Weights of a small mixture-of-experts language model, trained from scratch on English Wikipedia.
Size: vocabulary 16384, 35.7M parameters.
Experts: 2 picks a token, 4 empty slots to pick, a shared expert of 128 neurons.
Below are experts of layer 7 (counted from 0) of a mixture-of-experts language model. Rows are named router (the router's row for the expert), gate (a neuron's input weights, with its number), up (a neuron's input weights, with its number) and show model dimensions 0-223. Each number is 500 + 50 x the weight over its row's rms, rounded and kept within 0 to 999. Numbers have three digits each.
Before each expert's rows: "comes after" lists some tokens at least twice as common just before its tokens as in all text. This comes from a sample of Wikipedia text that the model never trained on. Tokens count by the router's weight.

# expert 12
comes after: " of", " in", " the", "2", "9", " during"
router:469524482461467480497565489538535488442458528499396506576447406461580525524491448425518469444400490467537522517578486507488410504538538521452441512499552497496546522569438601497507574503537462512454470559447448468419445538567463459543469518420581443567520399456547477350476482439420548528484516516488418556427471518532440630546481511459595516535463507517431447456436502552482577504550512458533478475480509610507485527535589506439459509435590526422568492497443517474484469407508488454493478566469434495503492427476472465486435551571541509574520468603528514477445434572472459526419496562472569549504545484508498468414608565433462402531446533562604473437556499476506578480484
gate0:517486457557541470490562459514509487554489481525545522493597522483544548421541471485587457462544446459551494534481550542452440564473549499604463447438544536597463483502442473493537509507465523442447473507462439496513381518522561411453491545530554495581488394427453543438480506450484360462464533539542380433446526472485451521493462513464435450509488404583600510497518494612430461561532540516584448411495381506603497512432526518468466541444526446464582367397497529462468488460498543560516431510518541521545497558580558471573521446411445507506496520532458552477452505578434452541535541589488456506491491492472530492584520463516636522501503494531590502437556486531506474442560
up0:485483566528510539514506502515474557481576450484520506555450546482540556541553472540512476627540541530512517549518523406509536495470528533620632536499485530491525597481458525503487478392494519462498437517584396556481532596489562513445530425478521485474494510488575492578424398517514418496505480568489437614423458528452507554530501506546573408469491484466529516501430535530430540478500489478472452512527448503485491509534551611463453589411543519521488453502494417475520462421473547403478495434415511520509532483537615448503564494492581558524565577538439565559440543518511515469579518479467668528495564604472452467504552517468503540426436484505466522585461465568492451422383
gate1:484593470466454504425521543460449523476463483499595437543543437515514462562448536469502506501491634497451557566469551479530560443448580568476567455398406467515489423460448486553518552453540530423407587520610473558562444458483438462492506501504557527505491505482469518556471594459480468574529491498489543500520472436582422470569498654427519519559537470605494481482493536515445492505546517561476546424600611485579455453499555487436426549533547432464457534539403458548592527482436485504524505445461438432501341519451554450486458500535512478484482490532582448474491551545512475455427459414457432533451522505522537429501550471632438432508507506513518507471503492522468499499450
up1:519467583556512397597426481514597427413484446507434600455418393420559411526516516548482358476491452504561537487454481514524492519568398496503521501518556558481511505548534577535421397520491515445527438536492580500500460483508482532374530475497472508593483511438542563470535482521458463377534433533545465536507441527449578436419556460571507618482575516548527528560517557391448512503513473475536473469460495507489430520532463524513517473557516569540555439529467524518463478561455500527478529510437575505543466532457488478493484451483485530542519434421497505543485528487621498572449473534550463563491516428486500613531506471402598497546484553494486539577543489422555515421580
gate2:428566435451484519402325549516401567534484513462498477529481541467486534524485476450476490430485448431409500373488491436501438485503507596522534485445439486575531525464492546563487553458534525494479447599444522539486458482520542526538536520522434522541438497452461506445465509447542505536476450472523518533532518488551419487545487499492535417540546471447492527501487558546493525443515452499494485465475545627480524515470480509421483505499434556489468497508503505542436555479469579476528563504612505492442525475529484550350534473431535537494554389497540457311516503498459472411413570388527497590536463467557499497421581541453528499527587519574574508518520569620422515475580
up2:583475521470421509552649408505605461406490514436446526476550453521460411435486473536503469534523538563546534617506504492495562501484520408481494504539560524378544409511567461478546527549498453554469572401563487477492582489510485497452479446512542503520586509542447526445579484542508603456538553488489424470491494503495573457447534539529459530445470546527473432534495442441481472520503569512486552498547506434547464509526453487551490492535559451502509462503514526459557435519546409515456513506422508487530469561489462504566497506521442518473412553550428570652489435443540470561496431647453536392502491556425459556530409466555487510489483477441413474488451481384559444473404
gate3:536424476522483518552381458475503426519487481423492435658407561421504481483486502508468497539398499500541426527456498585405538523525479507530528491530559487443473411513619437441500449439499511476453498519489491435501539515437443532553496541433581499478438528511557577582624499548525579454464573503487441528500495409497536503546592521499488451535481583484555452415472554508466526527497500531622501469494411550427476376514526557568485517438551541484502483467428570516508452540489545540418537560467542466413418467451457490433459425527539479557591597573433490405488497540461460444610471502523504580509480435445480501504519539448451517487521559565560435535502497453507535508496
up3:499587547452533505512561560478488539484525496611543551362511454585507485536559481514460500417530483485463540466608474477579452539451577456487478512494432530496508529483423517517501503483528470630516480461472591603482483507558625432436492483564420478525591493428478455528417519472507450545532436482509542519533486583459485512426420470457545537464543405564452547563529486511495516490511490464441491529468584449580539592518426463496468492502389437502492527554565497494506530439497437435554418401528467516545575533560512576518529601504448500472409481394519506535495477484526572523421528412449490429441543532591466550515527503603558517501420442415514570430528438524485456509478

# expert 6
comes after: " |", " ", ";", "|", ":", " /"
router:510462486507547511450568542466498442479512426504467425530506508580511474535477528509559493547392556515387515485530538544562580523527454453529531505526457486437539607412487534502451405445486380496472483562631415552458474582551433448444534479474488482489450547448567429426432550482700492510449520519522449458523579505590460443503543453446480532460452548441516456559501471435521523455491476496548561462466446459459488536479475569415527457522502446465461488429468446495504455494560464604432461479502519546515545585498528522567489536465524526510508547548499550531520530491449557530489496446478490583493553405429369505492484488590485481499497497631467475541409405582549476458574
gate0:506553441452560542503571600495550535507528484459526553476551562414498538505391573496539518507451559451517449549550500411461566480507524569414509489478506495457416537436484547504450494497485593624569496422488513433575511477534508525504618428490528531471433439549464507557584618456537525508404435567491540451565519521579493478469448488459444482510513492494555502547501481550481385480520513412428563437446506516436455524528490490431493570541539512515578534603551601554510400419491480525460537476487537519435501488577475505460617530500560534575528483602436495492535577504472524422567473500488527498528390478556462537498522474400504448448520579473460577571531528583434489552483
up0:498488553543475450489430436527399484485446503580480428527483458544464398515563452564453528433516415564464561444423491553509424486504450426527561535533503579493594450611555467426576488514555461445461495537504487494446462529503484447504398593564454448507602531505522562453418427543482482474565546432549474540416530517457505533504575509568572476509478547440452506444479513492477573538473511582566438561560490506569513535522456537547588469405489457525397451393436438428508610556471461458519454531454461472594512495427550489571417479484469477412513486394521516479396438470550494528461477540473462493503582527489508411404516525563469501523471423503518446475456482461479484467478
gate1:471538531511555511466540475414498541479372501461534461430373438551452412526534524537431542462517504633413511527540391487545555535544561552516489465563556503542539425457506483599529470555503519491512451489496553464528623490437447537492408486487553519403461507542494513478491451392583487490514490518480475548440456430560454526494510545516426498439623493510464463551578470590464480463500495452502481455522493581467558470504437461489563525526461599567470494415494481479547601404584516505553442453539579534476459499513545482536430404578506471508451499531471476485505493452494529602500449409456527415489537505473537558543474605593512472484442577519512553465454533403446569453489
up1:495428550546469540560443496558522440511575532506492539549597496469554571481465457445559485552525441362595455427473606500464482471530394459501501561443486517455456590531526535439537580478505519516427553526475402539512403530553519475517612482528444497523557514485481484518502555589424530513445519438504518511518497584432531505472506484486578503569374499501565529436449516416526504471499485564464538497476494433544460541505566519542456461485514403397507486538475494545490408558400445481398520537452411441489503483468427497465576564371478466541548512458546531531483495530490523380500514555575441568514460472511462412447506400449518506526546428476451483533529494589595446494531
gate2:587417447515454497534499509478458432466535433393451480574523542562542457507531485448513528493548497485522470428394534609554549479425561491413534408605450557385503495536547428531418492503584535540522548535529485526468399492449469484419528449494588473562548516543510408473472510481521498523497403557443523538406565549535474563481505458489519504519523564449469530564455504489416508484457583502393487448522450476464472479502497517540422532484476472561450490545541496503439523484518410526570515573435554537493537511407458436554525458514573561495520471471437450519557549479546453492541471573497492515489470524487542482452580556566497578412584474543440413562454399610435453604560
up2:494517600466553444489552429607508462536464461535515481479543473504517626484478500456529476568483655572475449516521443471493559514605465506504483538366566552580515495513502512456501535590459507553461455529523461519426486498522475440568501529576498553538480534445509535500499429498537529476473517504487460458564540430538514462536471585503479450416586435555583568436538529523524510523480449510468516481453527568480544559474514471540580486468556432479564456426442506512582453613452605513404565467539452479534479493525595546570527522542501442497499569567442564463349491491449590533573573453559593557401469541524487553525457455541443464450502589454547518468460531422482543484466
gate3:410498421529472511548551497471573518540565461549490458502480412530462477489442545517495446554494398436495528561541475598558502513452535485440563497454401470474414479492430482511457539552516464581483497520453417496527472524536419506498584488419511457488516450403549462422484492447567450554522510480635477463496497518486572513527674416463458501480506455494526485460504512517502501541522536574611428447541553476535401499525487434599485501519474492491448497425528467574431543423526431499496466400436482571536539553555468419501554527422629491453562573550614470456538550583450503480434497457465486460532482491474421459443523516513553511442540596530480495499528365520457474516531
up3:574413618451461605496448464537540543514380498549452494434472520436566543458466469500502558481545542545500538514479493547514505550522518453568607500552455544490427451436547492500498504460507456508503472504497445499519513467566539545597514518521482491508439497500493573519577545593562512537502517524452536561498389459447569511559478490557560595487448529454477537523448458437503468585504479429411468502503525509558546535461494509497505545471563514513528554382395524459560493502513555464522541598569499532428398581426579538499436448582441481513517548439446512576521500437466577494435361537486443517522477437550483536525531562563535600560571524523551505531581468478365571412453

# expert 21
comes after: "1", "2", " in", ",", "born", " In"
router:471511462467462518474558436465443523431434481484498482486488558520534510505523445482442512436420501436498490543432579544526448431506423542546507504495477532528507587498564376530472511522625495511360514481519474558558481559555394516454544539565385420540481470563461551568481559552482535536521578571532560482496461543449402536421563560532485520508477559565446493483501475483487470483481548421484446495477535490529557489538414474456524483434438488503549604535559496501578565616445443500476521550426522476466468645499490469472553569557439566509502458437472424544496481429445551435439500454383523491422472527533508486424542478480543489559504549446458591552475381447447540420521
gate0:472611471453454570487510446448495459478507501426488503396509545466447420521480505544398550492514496533415444493580496500540484540432591542608461416507494426438541522435541471535477352500507445511614478492572493513529570459487484508456545514471483519438439546552531493517434614711518482528508533483479433514515442458582487498477573564554485599514490533515404481571461535475513510446539495565462392505455564533520479459452462531519489468551456511479523588457487560442477581493474527470569555385489518631492499506491469555488612461468490519482515458551463467451528523490431506564466496459449439603564527524500412528567416473487515458506463563519487490485494522481496438549454
up0:466558500436468500525433531514512482498541467424517520398519582484406488488444487544410506496403542489462445479477525467502469550437463513509470517598483470524564531431505480502450457492576473438533509533547530518548569513520501344541575564569507511402468475459476577548491591541570511507471486515487439534467483520543405524462471535476446512533481503677524507533496485499469498529507398530439448493469538560458446635535490542545391468529523450565532650531496550432499530490523558440501582427443578550485464500448394470425572500396488478472483461474481516498445434582477525522449535495480494526490482578478572565537421447426495439580500500493418600457447441457489489558457
gate1:461504591594562469464456523487506601541531489473489500527424438490465578499436514370570512457574573479568549515434533571505481500512521503447459472535482453534492557466513507467415481476513547510486421507478416569580528495435514461472559483450515500490490525490549573499601431463463485574527536497461459523451426391585548503399579436533487604512457534478546486423544553542469474594483503518488434473497502567572464522463477426473511526476529474520423537419422568571490499552483546498421526410516488403527438559521590448493512466532553518470450594503571497504461398421542537548482478567511545519456647438514527419515519446474565526463531605509426514588483497498596501445441
up1:494502560566485492526469499474499622511482498473522506559414457511513556476457525386499542463561549422563567501391512545465464436517565484450388443545513455504568529497559545462403511441504540501524446522498508582529535561449501447482581509494498481460498477491625546450534441465497491596527453447489499515444490413555573480421533448515483552523429547464511477372535537530529510527445566540513389463499486544547467473456508439481531543524541514471528518410495558558519512597546574537451478442525463489501438572445521471578441447531513576454508551492552534454458404409522501510539396578523502533464621438555544389554512421555511550420510575502404503612512507523553501418471
gate2:459490559489430425541499488412461533507509536417478599489537483555476522562539453533448445488498516409486475505439605584536587569469531555522561507458457514445476444528599422562527488500434541492533496496474460543579517584520534501506478567549502499520525554585556544467386504533635510519519534560574535407530435530490481453449470548517514492503524546508456573515530578411590537523436528531478498454446506548639495529550461445532404516501566557594451478564505491417482569410576540526504543515468418461520492486438506509423514451508470452484560493460609530550536523502565471475541524333534391472442472498497393512517586445474494536502402473498545496490498478473541490554455
up2:445460511469460520497474487416464515432557528463519575479526440487463548558508520468427468457517507425510463504474533537573555495540512503521556466539439554489539447552601435489552511539479525555547507458528467578539529522487536463463443556562523387498552542573494519504404481533607604537585585488544595400480450551485527425472458556545592488498474520486436514444556549446581502521490526501479506466452515464621525484498439396524421553514540505591470543543566546480507576481547499551521511496395402404577475505484574524362517488519465498411580578475554522549512550519446553472566509453530483540447450541478399435537568441522449493461331419513489562485522470497521496510492
gate3:443517440522531456554508444478523493512646504460466632550502430511529538645616478501496553471467586458516507479542559581548485542443471614521555455496519534485563520523470434499547427472484479547488565583469512384541456369477576512526495539490508513509570476509462459485441455474404488468488559422529550545494533567441497449449550452402514457470421528551483542460463492494582565505510516492574503516487495420504461385557464522402484577555472492512446550512437490380514611495591456478524552471513476524565452529569444561478531526500496464452545551508527535460543485508514527563589521495468574521543507560520494546519469452500495537438463531455471442524616523592558423533584
up3:550582463457540506533533426455533499594632503403469587535585558444540506529549439520463621487496434516542404562531507555517500534498572524589562484457524507494522537528523448490476560492477548431523538533387547528566495473513575549454487550546433540552461488513508530425502492484476517484494462416499469567568477456479474484486460576465498454440508483563423600423526603540591605476468469594556435470468520486533480473573505471479518556535453505452453524472568498485493538505512549522538621606522483460522517467478407547416589426444484496404538524519472497454441501506600519563465479476406575493442503530513487478619526494477503540397478521497466488486583461586540434543590